{
  "n_layer": 14,
  "d_model": 192,
  "n_experts": 16,
  "experts_per_token": 1,
  "d_expert": 224,
  "d_shared_expert": 0,
  "activation": "swiglu",
  "moe_layers": [0, 1, 2, 3, 4, 5, 6, 7, 8, 9, 10, 11, 12, 13],
  "router_score": "sigmoid",
  "normalize_top_k": false,
  "routed_scale": 1.0,
  "balance_loss": 0.00595,
  "balance_bias": false,
  "router_logit_norm": 2.0,
  "scale_expert_input": true,
  "init_std_router": 0.0175,
  "lr_router": 0.000777,
  "n_head": 6,
  "n_kv_head": 6,
  "head_dim": 32,
  "vocab_size": 32768,
  "norm": "rmsnorm",
  "norm_place": "pre",
  "norm_eps": 1e-05,
  "positions": "rope",
  "rope_base": 500000.0,
  "rope_fraction": 0.25,
  "qk_norm": false,
  "attn_scale": 0.177,
  "tie_embeddings": false,
  "parallel_block": false,
  "init": "normal",
  "init_std_qkv": 0.0552,
  "init_std_o": 0.0,
  "init_std_up": 0.0552,
  "init_std_down": 0.0,
  "optimizer": "adam_variant",
  "lr": 0.00106,
  "beta1": 0.9,
  "weight_decay": 0.13,
  "lr_head": 0.00738,
  "grad_clip": 2.0,
  "warmup_steps": 480,
  "schedule": "wsd",
  "decay_fraction": 1.0,
  "decay_shape": "linear",
  "final_lr_fraction": 0.0,
  "batch_tokens": 32768,
  "seq_len": 1024,
  "doc_mask": true,
  "train_tokens": 371000000,
  "steps": 11323,
  "dataset": "wikipedia_en"
}
Below are experts of layer 7 (counted from 0) of a mixture-of-experts language model. Rows are named gate (a neuron's input weights, with its number), up (a neuron's input weights, with its number), down (a neuron's output weights, with its number) and show model dimensions 0-191. Each number is 200 + 20 x the weight over its row's rms, rounded and kept within 0 to 999.
Before each expert's rows: a language model's description of what the expert responds to. This comes from a sample of Wikipedia text that the model never trained on.

# expert 5
Locations and route infoboxes. Tokens in geographic and transport descriptions, such as is or It after a road subject, Tracks:, route dashes, Built: years, JPL.
gate5,227,193,198,195,222,219,219,207,199,198,182,196,188,207,170,212,184,203,203,206,174,182,190,198,201,204,174,208,185,225,185,202,218,194,198,196,197,217,196,217,233,203,193,173,196,191,209,203,217,189,212,204,210,194,214,168,170,216,234,171,197,199,198,155,168,163,185,200,182,205,186,206,172,185,228,189,230,217,192,236,188,202,173,189,213,226,191,219,208,200,231,193,177,183,207,157,212,179,157,216,200,175,194,138,179,209,217,213,209,164,221,221,186,195,219,185,212,199,199,184,153,201,197,207,170,209,194,185,172,188,191,201,206,187,224,203,245,196,181,195,157,179,197,192,198,220,227,210,200,205,230,220,185,203,230,195,173,203,188,219,196,185,195,203,203,230,182,172,218,212,185,215,250,224,249,200,183,258,196,215,241,206,195,219,145,191,199,186,185,225,209,218
up5,203,203,231,199,187,230,235,215,169,205,211,185,206,243,175,239,207,189,230,159,165,214,202,178,193,199,225,184,198,208,206,162,203,209,188,207,220,214,208,181,160,214,198,193,222,200,226,198,184,205,206,211,196,218,204,176,185,222,247,181,221,178,241,168,203,177,198,185,196,180,200,184,188,175,207,200,241,198,186,225,149,202,212,183,213,185,165,231,257,202,200,207,217,187,235,158,186,194,167,231,234,220,192,199,206,155,205,225,198,210,216,207,202,197,187,217,204,188,192,157,175,192,204,218,202,193,237,203,198,198,190,213,180,222,213,184,209,171,185,180,187,173,199,212,195,198,202,195,186,212,177,206,196,225,213,218,201,224,181,222,186,200,216,215,194,217,197,207,191,241,214,224,200,230,192,191,235,204,198,217,227,204,178,211,172,224,185,189,180,220,229,217
down5,194,221,218,235,205,196,209,183,239,195,202,151,223,154,201,214,197,201,168,214,202,219,205,218,183,198,223,176,201,218,216,174,212,203,211,161,170,198,187,213,184,197,188,201,198,214,194,217,188,180,206,156,222,197,191,214,225,223,196,221,216,201,197,186,208,196,239,216,232,231,187,200,182,227,194,204,165,173,155,199,228,159,234,225,153,173,220,179,164,189,201,211,196,215,176,217,207,207,226,187,218,183,252,212,213,206,212,208,238,214,186,223,203,214,193,192,180,204,181,199,209,181,161,211,194,206,172,194,206,202,242,205,201,222,182,191,177,220,198,187,227,164,187,203,187,212,225,189,208,181,206,221,173,164,149,203,199,202,161,190,214,217,198,192,188,202,192,185,211,222,200,214,201,204,181,186,196,200,171,188,172,189,218,176,167,198,224,224,175,187,190,207

# expert 12
Table cells and codes. Cells and separators in results and statistics tables, with country codes, party names and racing teams, such as ITA, Chevrolet, Votes, Party.
gate5,225,198,209,214,207,204,200,192,150,190,214,187,218,184,181,219,187,187,179,232,216,212,199,265,199,196,181,191,198,234,228,213,149,230,192,157,200,183,188,200,182,176,179,204,202,194,183,194,186,194,228,186,190,168,222,183,207,195,189,191,213,189,207,220,188,194,163,207,195,185,206,209,193,174,215,229,187,175,213,181,203,178,176,191,205,179,187,213,217,169,189,202,195,188,211,202,193,187,181,201,155,195,180,186,224,185,232,167,191,192,190,179,177,185,210,171,186,195,188,163,213,224,241,209,195,193,229,169,188,199,182,193,187,198,226,219,197,254,197,220,195,224,182,220,189,209,220,180,192,206,212,187,257,198,220,212,204,216,189,203,228,213,194,202,192,256,217,192,189,229,192,219,212,148,206,219,199,245,196,206,221,224,193,229,163,193,217,193,183,202,188,194
up5,187,204,186,151,204,179,180,230,191,182,203,207,181,221,198,202,226,186,183,193,202,209,199,182,183,213,203,187,224,217,189,204,233,213,186,184,226,221,238,234,234,221,155,208,182,194,187,181,190,199,192,220,203,192,192,195,197,214,204,205,225,202,186,201,203,197,210,195,202,212,222,180,181,171,174,199,198,179,205,196,207,165,182,167,220,204,220,222,179,223,224,186,200,218,222,161,208,167,210,200,205,211,191,176,193,196,173,183,198,217,201,211,220,175,176,171,200,244,202,151,199,186,170,210,254,211,166,243,212,200,199,208,208,167,195,166,198,208,196,170,157,247,201,233,212,200,183,205,204,177,181,210,207,203,216,228,181,232,190,219,174,157,245,193,182,210,216,221,215,191,180,165,202,186,194,189,188,182,225,218,221,189,212,181,193,223,203,229,234,169,199,188
down5,235,232,189,209,212,176,156,215,189,194,204,166,172,199,211,155,196,233,210,203,189,200,197,224,214,197,216,188,176,209,221,205,167,220,174,181,219,183,203,199,188,235,216,235,172,214,199,222,230,178,206,215,184,222,188,205,185,198,177,212,214,185,205,244,175,184,206,217,176,197,188,208,199,236,186,216,185,209,228,180,190,234,201,188,181,211,199,168,181,242,166,212,176,173,228,200,206,197,195,180,174,201,185,173,199,213,232,152,176,204,179,183,192,197,175,201,206,202,232,210,221,189,181,209,224,193,205,163,213,203,190,192,164,201,211,193,194,231,237,211,205,197,199,206,187,194,214,211,202,219,169,223,180,189,192,181,210,168,238,203,212,206,196,204,191,192,178,222,212,231,183,176,213,190,222,184,220,229,248,175,217,189,196,210,206,202,153,216,203,249,225,197

# expert 10
Family and biography nouns. Nouns for relatives and life events in biographies and plot summaries, such as wife, parents, father, plus commas and infobox Position fields.
gate5,212,178,162,207,206,199,202,189,168,228,175,190,202,202,217,218,212,192,175,196,219,179,201,229,184,206,183,179,195,203,233,214,229,189,172,184,196,204,219,208,176,192,184,246,191,192,181,175,181,222,176,155,200,199,204,223,219,189,199,174,203,217,222,229,185,210,172,191,182,211,191,187,230,188,181,233,201,167,183,189,231,217,221,197,225,214,206,191,206,195,226,220,197,160,236,178,183,193,186,209,176,208,187,220,231,204,205,199,205,164,218,237,202,187,177,212,215,210,221,178,202,208,175,221,175,215,183,209,176,139,181,229,193,241,234,226,191,191,203,181,206,201,203,174,209,228,182,216,188,221,199,182,191,181,211,193,223,213,201,226,212,228,206,208,209,156,220,194,208,211,203,244,228,206,222,210,203,217,186,167,188,186,184,208,172,201,249,245,198,202,232,201
up5,208,189,178,188,221,180,210,196,166,223,206,188,203,198,190,202,198,207,192,163,189,221,194,191,223,225,201,168,150,191,195,216,163,209,151,177,214,193,197,174,206,217,186,212,156,146,212,229,189,184,198,197,208,223,177,218,209,210,158,209,192,159,190,179,191,168,202,244,216,212,195,193,182,206,157,189,221,217,199,166,209,184,205,192,197,212,191,199,195,228,209,148,222,185,209,179,206,227,183,184,194,203,216,201,218,208,188,214,175,210,167,185,223,234,184,181,208,257,225,223,199,196,205,203,192,174,155,209,209,158,190,214,228,207,195,189,199,171,200,204,194,198,229,202,178,234,201,188,181,250,212,179,184,200,238,199,185,186,219,211,196,204,213,187,235,215,211,179,182,232,206,173,190,195,191,217,218,227,200,194,219,199,192,194,204,197,215,224,213,215,192,212
down5,206,221,194,189,197,200,186,202,212,193,206,226,169,188,183,209,218,193,169,195,220,214,204,160,176,222,181,221,215,179,200,172,213,178,180,215,192,187,197,208,234,189,194,206,206,228,193,169,198,210,203,206,212,212,209,174,198,188,201,235,180,212,200,220,225,201,220,201,198,214,211,190,180,168,218,181,162,194,187,192,172,220,235,221,239,237,242,195,230,229,200,209,207,228,233,193,199,208,193,217,200,186,201,222,208,209,198,197,169,175,198,221,191,170,244,222,162,208,186,219,160,218,202,214,195,245,195,210,208,227,176,223,173,185,209,185,222,218,194,195,185,178,222,183,246,186,244,216,226,196,210,192,219,208,175,200,190,220,218,202,230,221,223,216,209,224,172,197,158,188,184,190,184,208,193,213,192,178,205,194,180,226,243,217,234,230,169,198,215,157,206,228

# expert 14
Quantifiers and comparatives. Quantifying and comparing words before nouns, such as other, more, various, most, several, plus prepositions like by, to and from.
gate5,211,205,243,202,249,202,179,207,202,198,181,214,221,185,184,186,206,227,227,197,237,230,180,213,233,229,214,209,177,200,201,189,184,208,171,210,185,209,181,231,198,198,213,201,194,181,210,201,189,199,209,198,194,195,206,216,197,201,228,212,227,223,233,200,203,175,187,145,192,188,184,245,210,205,231,204,178,193,241,202,165,195,202,227,195,211,196,201,207,198,168,214,223,208,194,221,200,166,183,197,199,169,205,201,188,172,197,248,199,205,199,201,179,202,224,210,209,205,164,128,186,221,245,177,152,184,176,215,190,210,222,210,196,175,214,238,209,211,177,199,161,168,192,184,185,185,177,210,232,228,234,198,179,209,191,200,167,202,198,202,224,195,203,223,195,235,187,184,176,221,214,212,187,222,201,209,220,149,193,183,196,183,192,182,202,192,218,205,200,199,191,196
up5,254,216,195,202,202,185,230,208,229,231,216,234,235,176,198,237,207,175,196,186,196,194,187,208,166,199,190,211,214,189,199,229,211,172,202,222,182,208,214,184,230,179,176,159,213,182,174,227,204,187,173,191,195,197,238,187,224,216,193,217,168,242,221,214,180,206,141,170,205,209,200,199,226,179,207,215,184,204,202,191,185,229,201,217,200,217,211,169,219,225,155,227,200,206,182,186,198,206,207,195,179,188,212,206,213,215,189,235,187,209,194,198,202,186,212,189,214,211,188,219,213,219,204,216,162,203,190,146,200,218,196,212,173,223,223,206,176,186,237,189,186,184,186,216,159,179,206,211,228,203,215,201,206,190,184,196,187,214,186,215,226,193,191,194,167,187,184,177,202,204,169,193,194,226,200,207,232,148,184,192,198,146,212,204,209,203,183,195,222,183,233,182
down5,191,196,194,195,214,240,182,201,227,171,209,182,203,184,190,231,230,191,220,189,209,221,173,212,248,245,178,239,198,186,236,195,256,208,236,195,198,228,145,204,185,196,198,200,202,180,190,196,212,194,209,208,178,176,202,179,183,216,176,215,207,204,163,200,181,222,213,207,184,203,169,192,208,202,206,173,178,195,197,192,205,192,211,183,236,225,233,185,225,209,182,168,217,212,188,224,221,184,211,202,152,220,169,203,158,199,243,193,205,210,238,213,218,205,191,227,209,215,188,208,164,225,192,209,186,184,210,190,202,185,226,186,237,210,187,218,221,196,213,212,199,242,203,220,212,201,166,217,184,204,173,181,210,179,184,191,217,209,190,220,173,207,223,191,185,196,196,185,217,179,205,212,193,188,159,186,195,194,226,246,198,223,191,229,224,222,199,207,224,209,202,209

# expert 11
Digits and infobox fields. Digits in coordinates, dates and figures, infobox field names like Country: and Party:, and mid-word fragments such as gust, swallowed.
gate5,182,194,174,185,207,210,174,189,226,175,200,171,190,194,215,180,193,214,197,222,209,204,202,186,200,236,173,193,208,180,151,215,184,183,203,206,221,154,202,197,173,169,195,167,173,216,230,206,246,207,197,230,208,197,197,192,211,199,177,209,212,235,215,220,221,189,212,214,210,205,184,203,201,168,223,206,173,163,237,180,249,199,189,208,228,198,211,218,190,171,175,178,182,189,184,198,193,234,174,229,168,184,230,203,216,163,232,207,218,219,227,219,156,211,203,228,239,209,191,194,201,232,193,167,190,158,175,182,177,183,185,232,183,216,215,215,183,223,205,173,198,186,180,205,210,206,217,199,224,180,203,207,194,206,190,198,181,205,212,183,188,209,209,216,191,195,180,170,151,212,190,180,193,212,175,197,220,217,194,186,204,172,190,214,189,196,174,159,231,198,189,214
up5,202,199,199,187,200,204,226,188,195,216,189,232,222,217,211,225,225,199,187,181,181,171,217,225,213,190,252,194,226,184,226,200,180,201,202,206,195,176,232,192,201,158,197,182,218,186,215,186,212,210,183,185,177,176,180,219,186,195,211,203,176,179,216,180,235,214,215,211,207,204,182,222,204,232,193,185,240,187,170,203,192,200,134,202,182,204,199,241,181,214,187,204,202,203,203,194,202,209,206,210,211,195,196,182,193,222,175,176,182,191,184,177,233,166,229,222,180,202,194,193,209,205,186,196,221,180,193,187,173,210,208,150,205,175,222,180,223,215,223,166,227,150,205,149,198,208,223,209,202,191,180,198,205,181,185,171,195,234,183,195,248,261,182,190,175,184,201,201,202,187,206,231,179,195,195,226,202,227,187,190,177,209,205,223,175,168,199,196,176,179,214,186
down5,191,186,209,216,241,181,223,186,224,195,214,217,228,213,211,204,212,218,168,210,192,212,217,195,208,195,229,177,215,219,210,193,199,186,195,167,225,209,233,170,204,147,191,174,209,204,191,211,226,193,194,221,230,205,177,213,184,198,198,211,156,176,187,197,189,213,222,173,222,224,217,212,204,209,182,191,206,197,180,179,199,165,179,194,156,193,198,199,203,233,236,213,198,191,199,185,202,173,208,138,183,204,197,213,232,236,185,200,180,184,201,214,214,266,213,193,216,193,185,203,242,212,161,195,206,193,189,216,181,183,236,166,171,190,184,192,207,194,230,227,193,192,226,214,219,210,209,212,192,184,178,180,216,181,227,193,196,201,196,192,209,217,159,212,186,154,217,223,227,209,211,205,209,199,217,180,196,223,204,195,167,184,199,191,192,209,246,233,172,207,204,176

# expert 7
Music releases and years. Digits in parenthesized years and words from album, single and chart articles, such as album, Billboard, song, plus the at in infatuated.
gate5,204,201,212,171,202,198,225,192,163,200,168,204,215,194,179,216,208,183,171,187,162,191,171,215,174,213,210,182,183,220,192,223,182,227,237,175,180,204,195,206,186,188,174,195,175,195,235,228,235,191,218,199,196,206,208,163,192,175,210,190,216,191,231,201,174,219,174,184,196,232,200,144,202,199,223,185,192,188,213,212,180,181,198,194,198,217,195,256,228,177,190,207,192,221,188,206,204,190,193,151,173,184,189,179,174,203,206,204,214,196,177,224,237,189,203,207,186,221,202,204,162,197,204,217,198,226,195,209,162,207,166,223,188,189,195,197,212,198,219,228,188,246,216,179,220,202,236,198,203,159,200,219,191,215,178,200,204,193,178,196,207,209,188,209,205,207,185,163,182,241,182,206,193,193,205,197,242,205,189,179,211,215,206,210,212,261,227,220,189,202,238,237
up5,191,189,223,197,192,213,233,162,196,191,155,180,207,206,187,195,220,224,195,195,194,200,224,222,200,186,210,199,214,247,209,214,207,203,240,213,238,203,185,195,166,197,235,186,216,172,172,169,237,222,192,219,179,223,183,214,221,188,205,164,196,183,207,217,200,219,217,215,202,178,218,194,196,200,171,198,202,234,184,194,179,191,233,190,158,179,170,218,207,156,201,196,194,200,187,212,205,186,205,179,157,176,214,204,205,142,199,185,211,208,217,181,149,178,204,193,181,203,196,184,194,198,209,195,232,202,166,168,210,220,213,185,225,154,173,182,190,195,207,199,219,212,209,190,197,181,205,198,216,209,182,195,208,174,211,180,214,184,204,222,191,197,179,232,195,175,213,176,194,198,188,172,194,201,213,170,163,176,202,175,191,237,192,229,193,190,164,206,221,151,186,223
down5,184,167,186,211,186,227,216,194,186,227,212,196,187,219,172,186,193,184,178,195,211,216,214,207,145,213,163,169,213,218,184,236,228,210,165,199,205,192,197,219,227,161,170,219,179,205,189,190,233,187,189,212,221,171,177,205,194,178,226,187,178,206,239,230,197,220,215,214,197,200,204,216,186,197,196,194,207,207,222,194,202,194,232,163,224,194,202,157,188,221,228,205,220,218,208,213,173,209,230,241,214,190,183,181,202,195,192,232,180,211,200,220,204,196,191,200,202,168,211,197,220,207,224,207,205,217,198,230,234,223,205,214,246,199,191,175,186,235,220,175,204,170,201,222,185,196,205,192,201,212,204,209,188,191,205,222,194,199,198,210,184,238,175,248,186,222,165,177,202,200,204,189,217,198,221,197,224,180,163,166,182,180,188,155,205,186,191,200,243,235,177,176

# expert 1
Dates and list dashes. Line-opening list dashes, the word on, and word fragments or digits in dates and birthplaces, such as Born: ... 1940, On, Fremantle.
gate5,220,204,184,181,204,218,186,220,161,199,215,201,193,222,209,205,188,198,193,231,204,228,195,201,209,189,224,194,195,158,238,201,221,236,195,180,253,211,192,180,177,171,206,212,214,188,180,190,217,249,204,174,182,191,242,210,205,187,209,190,212,208,214,200,173,190,185,170,163,206,224,200,217,198,203,200,201,203,181,193,230,197,171,211,157,241,209,179,181,201,207,179,190,182,193,206,191,171,176,148,191,197,175,178,201,158,217,205,179,190,201,202,170,157,211,236,218,213,205,179,199,189,208,234,209,195,173,233,208,201,192,213,208,218,178,197,184,215,214,165,202,214,197,228,219,205,219,183,215,193,173,204,185,154,186,210,213,208,179,215,216,183,191,190,178,173,220,203,244,190,215,192,248,211,191,188,210,171,176,223,194,189,195,193,194,201,203,163,194,205,250,211
up5,235,219,241,163,193,216,219,174,174,197,186,186,215,185,201,175,192,196,205,212,187,185,201,210,192,168,186,200,219,215,223,239,161,185,210,166,204,209,186,176,189,181,216,203,196,230,179,208,197,177,197,214,242,189,196,246,199,251,215,180,236,238,224,190,199,213,189,201,214,204,179,203,203,189,218,205,196,235,186,183,265,213,202,168,203,197,198,192,201,231,203,213,207,174,161,186,213,192,226,181,197,201,205,209,204,227,193,165,202,197,181,210,188,217,184,212,192,181,205,206,206,202,192,202,202,188,213,168,193,188,220,184,202,183,218,216,207,160,206,227,231,220,210,168,190,205,203,198,230,177,219,227,170,209,208,237,175,198,237,216,218,179,199,211,207,209,194,212,216,232,186,220,184,215,190,169,194,195,242,219,181,160,193,169,195,185,213,162,164,215,221,191
down5,206,157,179,179,205,225,191,229,198,190,185,200,183,163,224,225,131,193,185,209,193,196,255,177,193,188,181,241,212,169,212,206,193,221,219,188,214,201,211,159,243,206,191,211,171,163,221,199,206,203,173,194,194,199,199,162,209,193,204,215,192,194,214,201,179,226,221,200,209,220,205,202,196,174,202,214,187,193,201,184,187,203,184,209,189,222,243,211,196,197,210,215,193,187,182,208,195,205,166,196,233,183,200,212,185,207,218,215,178,187,236,181,218,227,175,181,242,183,190,201,196,192,185,155,173,192,217,214,208,196,192,186,231,205,214,216,196,234,165,218,205,229,225,176,191,172,192,204,230,205,195,168,184,215,178,176,189,223,201,181,184,199,170,209,219,179,230,229,198,215,161,198,190,185,169,190,209,225,242,230,194,211,187,224,212,223,223,196,181,187,194,203